Weights of a small mixture-of-experts language model, trained from scratch on English Wikipedia.
Experts: 2 picks a token, a softmax router.
Below are experts of layer 3 (counted from 0) of a mixture-of-experts language model. Rows are named router (the router's row for the expert), gate (a neuron's input weights, with its number), up (a neuron's input weights, with its number) and show model dimensions 0-255. Each number is 128 + 32 x the weight over its row's rms, rounded and kept within 0 to 255. Numbers have three digits each.
Before each expert's rows: a language model's description of what the expert responds to. This comes from a sample of Wikipedia text that the model never trained on.

# expert 14
Final vowel-ending pieces of Japanese, Indian, African names and Latin genus names, such as Noria-ki, Shishik-ui, Banerj-ee, Roscoe-a.
router:130134108154049130122052095140072145128173100180182079195137118139120088181122132088148134103116098192092108118190172117102138121150134125154193128114163119162123151113158113132148158159179058070122139110106116099109129122072079126154108146132149134160098098158063130133154170136150078130118119188141182121110112099125140159161103145149137143148185084131163080118115197128105106154081172092190055131084141107131071138084196173098145160169107097186137137141109123169113130172136150072100105151150156045130114083163134140152104068138117144127135126147098169123118067112100162154128151095129102158111142102139102130083138121077159104114114126135114149154183067150082106083155177093174163132090142120114143154098123110133141145106101136061168116167094088148175200157106162
gate0:109146216138108128140151126106200100113164136131163131124099143172177145108166110105144157145034163119162126132179078139125140113177108119156126119200119104140148108118181088165114109130159133132149111137118054095189197165142105119115092191133196168148106124207162153104143099118174132086092087163096132169119154139177132049138135115097150131137118135125143119152208157137103113161132101116135085150153131145144132140116077146099145111111140122059106108097103119066121131105092152118104173127132098089115128180132128076107134075147155160125142111101120115149104073044118141118125107130129144156096159107161086135131150095128132120160128129130107179068135111118159066086071126173109105087014147162070078137154152144166164140105109139089090117214153109125114110143071152
up0:101178116164163183118149148115081150131107075188130128150145151142101136120149108058094098124034118165086198113152168160129125156135081128134193147129109121068100124122128162136135106117136132183140137113127095119094180145085093141103098195147101111178168064121085149151139146157099160137152160098136087148093125115153141065149145128160148116174063137119091147139106128143082178125126149132179134088158146179099132131134131094164158079090134097142125103094155117120136140126121123164075134117107151117097028135097150125148086094096120109130093105116187107049097186106142116108114151090100187078159209094110101125132178136150104124154131178127141095143182116102090184114109177144090080138069139107130045103156078187118167047143160124112112121100142119144141142102178108
gate1:147126100122106140136164141133069097120191086163167138112142168157123048116134130144155134220146072128152151135146172120089190076094062175119148147141104104134096107142090113090148083089168138147082135089043138161113097086058097124174117165103121159105133139165101155090150129104162122095093084118126110122128161114109111117147163113149116119059149141177161154128132152118123127094104156078181114083073112137075065101122135089095108137135103087155066150141118111115204113163169123119132140142135075096091161080114187084131166138087124128146152120116129131123125123082087096109195167144125116124087151029079134109131103145066148126167109105235075085144120105098150158110127113123129104146124124104070156112147136118056098117188161120133118132158112111095173137123137084
up1:105129117114133129118187169167067145052088103108117152090152198111102098113151134118112122184150205145182100122109106127136140154065169101130124103157084116059102111160152084182124152117087174191097128136147114160194162095079124091109128147129099119130125107126164129148150106142123144193110161086094091116096152129157170149112134144127164181094158112110160170137200172170118154117156179094111125052129118146104108140163110113132144141091174154116173182177107076164143130064120117135157135122183190173104158098062168099099138111077127050107185113131177136071140121071142080120149054138161129144163126138119126127103140156150165136153143095183120148134145180115153162160093111157137102095126203094114121069146112096095118122132162115074095161115096130102161137148164109
gate2:158164118119145150143162144154157142095139100117204126106114106189144111104104138105045173137152120152124197161146182148120120127141128108105128117167080139146128123151136135127093129050141088128104131157082124155169103093110184173102122148128138096178137185110144158159065086139158093214135059195145066137144192068135166128162096114116105155065183060098111154148203143161115117092153125135156109117142113147121074136190106116172166117142137122117127088137141127160130189136120115094120153175187074070130144149122152063132102131116117139112161147157149119132143110148143151106174112134166169148169163060168091069182136104205115119167186122110076165119128118093128088149100197088121145099090080102137109140158114137134110092147076124147141112083132111122082144174166134
up2:062104147158140099158190182114127137158157128161088105116088145116095151142111145131094130114156088099155154130154092125122166148106155079097100151161142117128177088114178168101132100146093107139097087139164147102093140112173134133074082088104191160115167134179117129117123175166190175107129125119171090129104159154095158125092121173090137157101134049120122092153155115111068111121106134229085053161125116109178146077177082074127146076100136094185081178117163202155117119126094105163117119163135140124134142056100117072084111094077184172174059096110104143063092109167049166135164089134162118092115150103170133083102075091086124096093142105122144161136161136157152123164138108101135129110146113117130144127128160176157113114067134100144097130165123140149097123160135129
gate3:124105133130136142151166132153155116193142139071121075172131077144150144093099129151155115115079138067159115144131081134139145118157120060119156134118107108098154156098098162088158162121168082123159117145154171125066118147173088108126161073104056126117135207162103143082070133112137144094136147155111165145148080131092077109129068147101156136135083140161045183166152113124120167101080117132127103102145094155149128089172046166130145198173091187117098089128114072075186170164152098173127118093109103081137152171168087116141143107146105119146099143070065091115113131122159203109070132076147151134140164154149164181107154174129123128123179163125109096101116136124038160090130119109098177122088107151127112163169098139108137132147085100204173137108143128134115132141136094
up3:102081184150182145205139062102122144157081120115146085148119096139130090126127084101103164138150122112102112090089098135156143115208118110132098167106109112170167127079067165097120093215154083129094039128142134105152195126152109177075131122157130120118084121104121136128108133111096179148126117141151111109150146057132060125158144096120164042117053113113150114107113137153114144173111117099203120141150137120178092090119109083165104118145117162157109079063148149126122135075125146081101097127126175137137108116185074130128103101173112135068154152090074100113109150122144197119092137125085171173114114101150145179144090093147052087115148161136150101118161080155123104124071075152120083053130095135147156108075117146140098107157083112142142148093153121171110127135141162
gate4:099125111181070157089190145121111146099113075096072141156105073132097164089116127085127075082081102120099128107144168154161121184093132127130140158095200127088097160095132163183121119101107182126136117156121140161168099114133111140176128130124145149217086149175118093146156111166170125100120122086090168137172119128122112117086144099123150132113093164077113107133161096163198143101159077086103186166169154150072124186099150152090092112109158120099122117172087097166098148114172094162147104102106098108089132147100105144156126165032132171120131082179117169190128122195110108109087075136087104126178122180101069115142146171116176081154111096089151180090112114126085063153133152096108136078125135136145052130133163139147144133125144154195110110155142148133134170151135164
up4:112153185115128101074114121083139146141122143128150128155085117117129090112160079161169163145152132052090117104144157086085154084111097117125123086156094160145132095057109103116143119106141102110092117134116132153129122093136135086170091109154084187164090070157125125143111161151153115104140199074111148137126139113180179138119130133155159148083100157107092099090150104113155134134119154140133135114116194113120090134175119132145136146156043121113100117181104066074148143134108133134091179073164122093176143135151134130115155152039159155111146157194106129155100091222121188128094176122111141132132106160082150066148119183192151101117200088184138133127150072151106105195132110185180137185143123142110133056090082071115146137114181134139149159177159131083093132159177116
gate5:129158137158102155199096159101112117137128130117099091140108081163180132154095175104138143104162096121177119040092173076069104111167166080086169141118126194119069155095183112138178140151125118146052132143087099122121106139159145126109162134141082106174099166128080138166067133165086117101149099076128131150130179165137109153136144086161113189133088123163116086160120110163139147085123147097138170154104103170085107147186052137156101069201115107105205130126099116104141148087138175156112085152156146125143118165059130091106110146136050129109114135118130128084127114083130165135140148147137152128180121154142092059174094144126137059165094083111107187152131071121155107130133140133137122123116167116125153119158148124193153107102099148124151081115053140163172127160122061
up5:155167174084133089082164146102126161113114137103166076153136102153165176111120100146148158143101064095112119184133075130180138109131117121132147077195083126117111134170110137103129089151112148083108147153126119152109137160167126190153127165116125144113110166153195134160096137114088118177127148142151048070122155084148141108166150094166094164190164131108133168156152144097108118136165099166112129104161127143119128080123121095146133096128129125076133097123111092135197188168094143110116097107080148094148158164143120151148184213158179140131070104240136177136063141109111141135104114133116088130104130091134096154158168111142090135096089137203141230119131162062187139100127140008141107123147132143115078113142141163118149121160089145122127114173156126103086149116153113
gate6:119177155186095153127198170122080178144152143168153069068136140130157203114155126119154152123091106094155093174155098128076136156127103154119061105153128153144162108102176117161156085116132137144144181116169163165119081084126177110098125100101092130117180135137193104141140128080084134097146197128097163116083101136159174107108095177164109115124126143134115090088148118132117095114148101125133072117092132073125168049163160097148148131132072092175147159172115067093109150154101130157136115093083181066150138092096149145081144112089169098147147111146162128132143123144128135139098182094118097133123159078149156087163199136097113116087111133120122147156091122150160185105112112108120152101143048207184097153099166174113150118145144135173154077113183151150139112147159036
up6:119174188128150108149098149105165119101126094177119142132124147165092108121130114076144135155160127125095121144124154081122142091136145174123086152108158124153134103063130170139166102103138112167104134118150116142130200202098120062113095169136139104162177115111133157108111055090142105091185136128116085160135103114067124083105129120155121148179062135166127191137081153122108126071118117168116103138091095145092128119176179154111154120115170123124169161088114190124137138110056132075139080116163114076106082083152144137112135123217127107152121154167124143077138197171150121132124111145135158155127080105132150130170104177059185087118160212145081079170139136074103151113151127170126129174109077165171138102115119162088169049138106188083104089088144106131190143162105147
gate7:140129137163110131104121162122126152062193166181119168100096124091194154157153167121119128114091143158142084149133128081141169107146146117092143171089062090155192101081128067153157120136142178018092133110167077137177114128139068111098080105176154096107173117153121116125186171196152182128142169120116110133186148095149115156105097145148136140118136161126135132151146179160170121099155083078098076149128153091102120136065129117114159107115136122139077145147146070124119153121136138089116110165185039141100099110157114103140093154152149134143152118062182132183179176133136145120094149184106152130093117152118094142106106100102191146067127072104048093179101156133152073149083100151135144105135087125151117130136150164163087105135127074099131184121083114164102132115134140
up7:142089147150137065111093068143158122167130078084153155234144129176117151104119122104121093112142099171133148173089161168140142115116073144130132132083140105148094130113145090109143149156101142101181121193124186165101107150206141078146129136111079166075119105121125088158094125130065171158115117117078120150111129120157084072086135174162102183118115127075167120181107176109117171124125147145119170062109126112157141099132190125106116141133113105126139112116068121131141099159078097154134131161130072105088167124122142151117144124157172137132154101156095131091111126188106113166111115197108132138116197159107116178181175096105110121074119177116209159155180091129076200065168107151109048095134090078158148133158160167187119119108109119136107130120164135185151160128135134
gate8:159120104085127124096138123129044085124070100119171111137200122106168153072122072152125166119102127052164120171078128096131096095146200105118138155132095156126135136103094112146101121123100168073117159121038148161064108150120105100134122185111127111137078176114131053137087142163176185142057117126099177146092157152113102108089148170098130124139128090110122173156115152140134111154132119065129096126077127159102113092191137131058137088150136147148107086122167100141149168088088142127120113134150116124085118166130115113080076056147110174115162164101125168132125076164078115133156174107111111110203096190136150097147118082108045122092165130119153142112190140145148113154141159132158141153109156166107079181145170138184138123081097162145119153147121127065186127133142155
up8:136096162101095142098082082133190139104126142123112150090166082166198102172087142126110180163155104068098093124117082196097131144135169093128091245107107138109131157130139073145120098083121129104133135157094124119134125094106142138148193150123137127069145080091125110143106114157154107095199085135174102095145124110106079091169103116144160146111119158102110087130154191077108170132127150071128127121153171166201090188161130085104132165151156137141150171129110127199162179154070117080087104151153102108188093087080088148156103148139129147103119139132150092159185142110156130143130053108061154139140078167112102127105200212104143153145073103138136149113094145174124105102083134131102131160122116099193106116160150112090125137134138134094165140123079160126118122104087142
gate9:147134129166108094176072161165112133102092136134153198111154088097123113143201085124156129137091123118170103078113117118126151153170157123105146134086123164121084144102148129141165160137169141168081194093092090104170133133123097130105151117151168207116145117111136094127157131138151123174109188184136135147156118180089174163091139141112139165064112081186144144114178144114138152173110102075116117148143110129073113085064094142040096172128150151166146171122127131112117124086185170141112131140176141187133178053202129153105151144193142071096095118115086124093119113117123124123140136132130093163124109105152161109111177130132163156139143160169163092153175140116080143176114126100057154138116149192120104145163084084155192143127130194126132101147143159153178232102125147
up9:156092098100162130096097095108122173135176142102126119119166152120124107170164123161155115159124132113116156160097149118127159132099163170129137118100069099106155120094161039107135110185122123193121132098132123122091134134090096074133159131112186085146160079136106155127097105170106096061141131150140121148177070115125124155137202113152162053050148163089096105163105149090115119077118187112132082092106142055101103109132147132110113093132123114141158124130126107159203132131140136076185107141138086087123122148089152169180117112110122133146202114169175168164110146099086172107081123137100099138050043165191213119149117133100089101169146132137156120143111152182159128093073154176079172129091141122139114116126183119119105119158116091096115124103041116203151133105130132
gate10:183082165086145138153057102176107134094164076192131109135107105131071121142113135171136103223144112129119134140134101142207132076137076135157172110155064138113128123152131183107141200160174110114130160109128129133079076062144108127148158158136178127139143091134145195145163158114112173080118130093132088128113132153118163168136131167213139140089124160156097095116134126136119163158118167120160126120133085109165079150148146220091134124129107134053158173124118105146147134144177130159091128105174127140097139160140135090077146077157158073089103113093134165134110095131113110124157141161136132116111114098151115154125078175105148104162148082118137113123105180114115138123088156128116135132127089107051165117144124024042130085148149056125128186169121081125187142112113169
up10:119192106093102117095120169145142118137123128113074117156110120122169183105148085103100130179131125113114104159073152203103139119116168124156122192114148122105159141103185169097155156151078045156127120133120090191150142132112150127159138146109170148210184065081182140106133124129104147135070124122150149126107051140159048104097137141104154156135093126169138131181087102092126082137136158118093203113135144105166150137143139145121158182131123125152101126110112150131164085094145142126126113095120122112150104116075180172142110107094114156128138133072112116159148121153083147088043143184125220072104054120146169115079180122133124139202193113082130182132116161150099131138121126178089114077135126151161093170176098130147122061164149156127186134156146136133095129141113185
gate11:050104148115147129117100170151078082070127079090133157194139138151084094145157103113161093127087127098128126134165125140108098118136081200133087179109105114122087148157155096105147125115125113150125148102143111166112118102140132091139135125147085119163144125140101117127140088159114097103138158100164113187179069161155087114124148117167155145098042174134143122122169153135099197117077148176129150068167145082052109071132156100134116133113075147101122162124076177073131120163102151132064122104173180083149111087130182101141139126174138134141170084149081120116105110108164153148121072170175143078144087153114112193150105195117164113118195121115137121150170171100113139104102203088152063089095089093134126106163149103109172138136088147162149115140102098169167128200130200
up11:107116097164095200108078164097076185091087130192091079086175093087153111122105120153129089145140154099103133160180154150130126156122115169115176138146158162133149098119122131205153147102135164150114113103116087072130150168073082147208135156161095165104103112124101115133095129172155146101143169099064127091085132130161144131129092202111184188129168152113133085126102116144130114171075098089160071085104191210123141108159136127097111122129135189112135143153163118143154064176098133156133072128240126136161105138157113161120152147135078145096121122126170153135117076145089131168115201129109119162082133107104175086105144147107103145125162121116094057122142133140162102077143104137115178111137133135122060117122109119096116100139128158121086150123162168154069134158064114
gate12:114133097158177196119100127146149182101088126117120163211122160166059113133088171112115161159079155166161098135130180191139107105076129160141202162154112115097126111065127053166074148150113132113148152100113092122132104102136084158111098122040045083131146145150093098149115156129126140158134089139156152111094108136128142142139061156110141112062107128126139132165133112101134189124122077113122119094058135160120097198110127093122166067104146068092115099104142151178153153133165132172158178143089125143143095138184084110125145103078050070110137101111100156112124146138107067186148117118186179106126137165130102149141109119142144171139125106151089077179137108134147148148175140127100118113106112120147151175192103136156138124139100080131076140113092164155177077122180171
up12:126115143106162174120123117095163106144134073172093142131049123141136148153160173200123138080113143122159129124119093144101117121141138157123105097088095165168173082121140082197145164131129092148192104132104132124066118190186072200146161158150078114107185113172128106154122115167084144149126171126100128134139129113066105197118105167131107141150132154116162081142106086139153162122100139170141112129133138084156155197044066098125155170125110116103154022111148148126119151158159085118115132098099146097089119141122122136078076150163108110192095069181145098071112097089120129151128172127150185136112162136116135083182146103075139076137130119105123078140095154132145096109177141164139139111115174106194116182099171163157066120115095183145177103146123151133129083156125094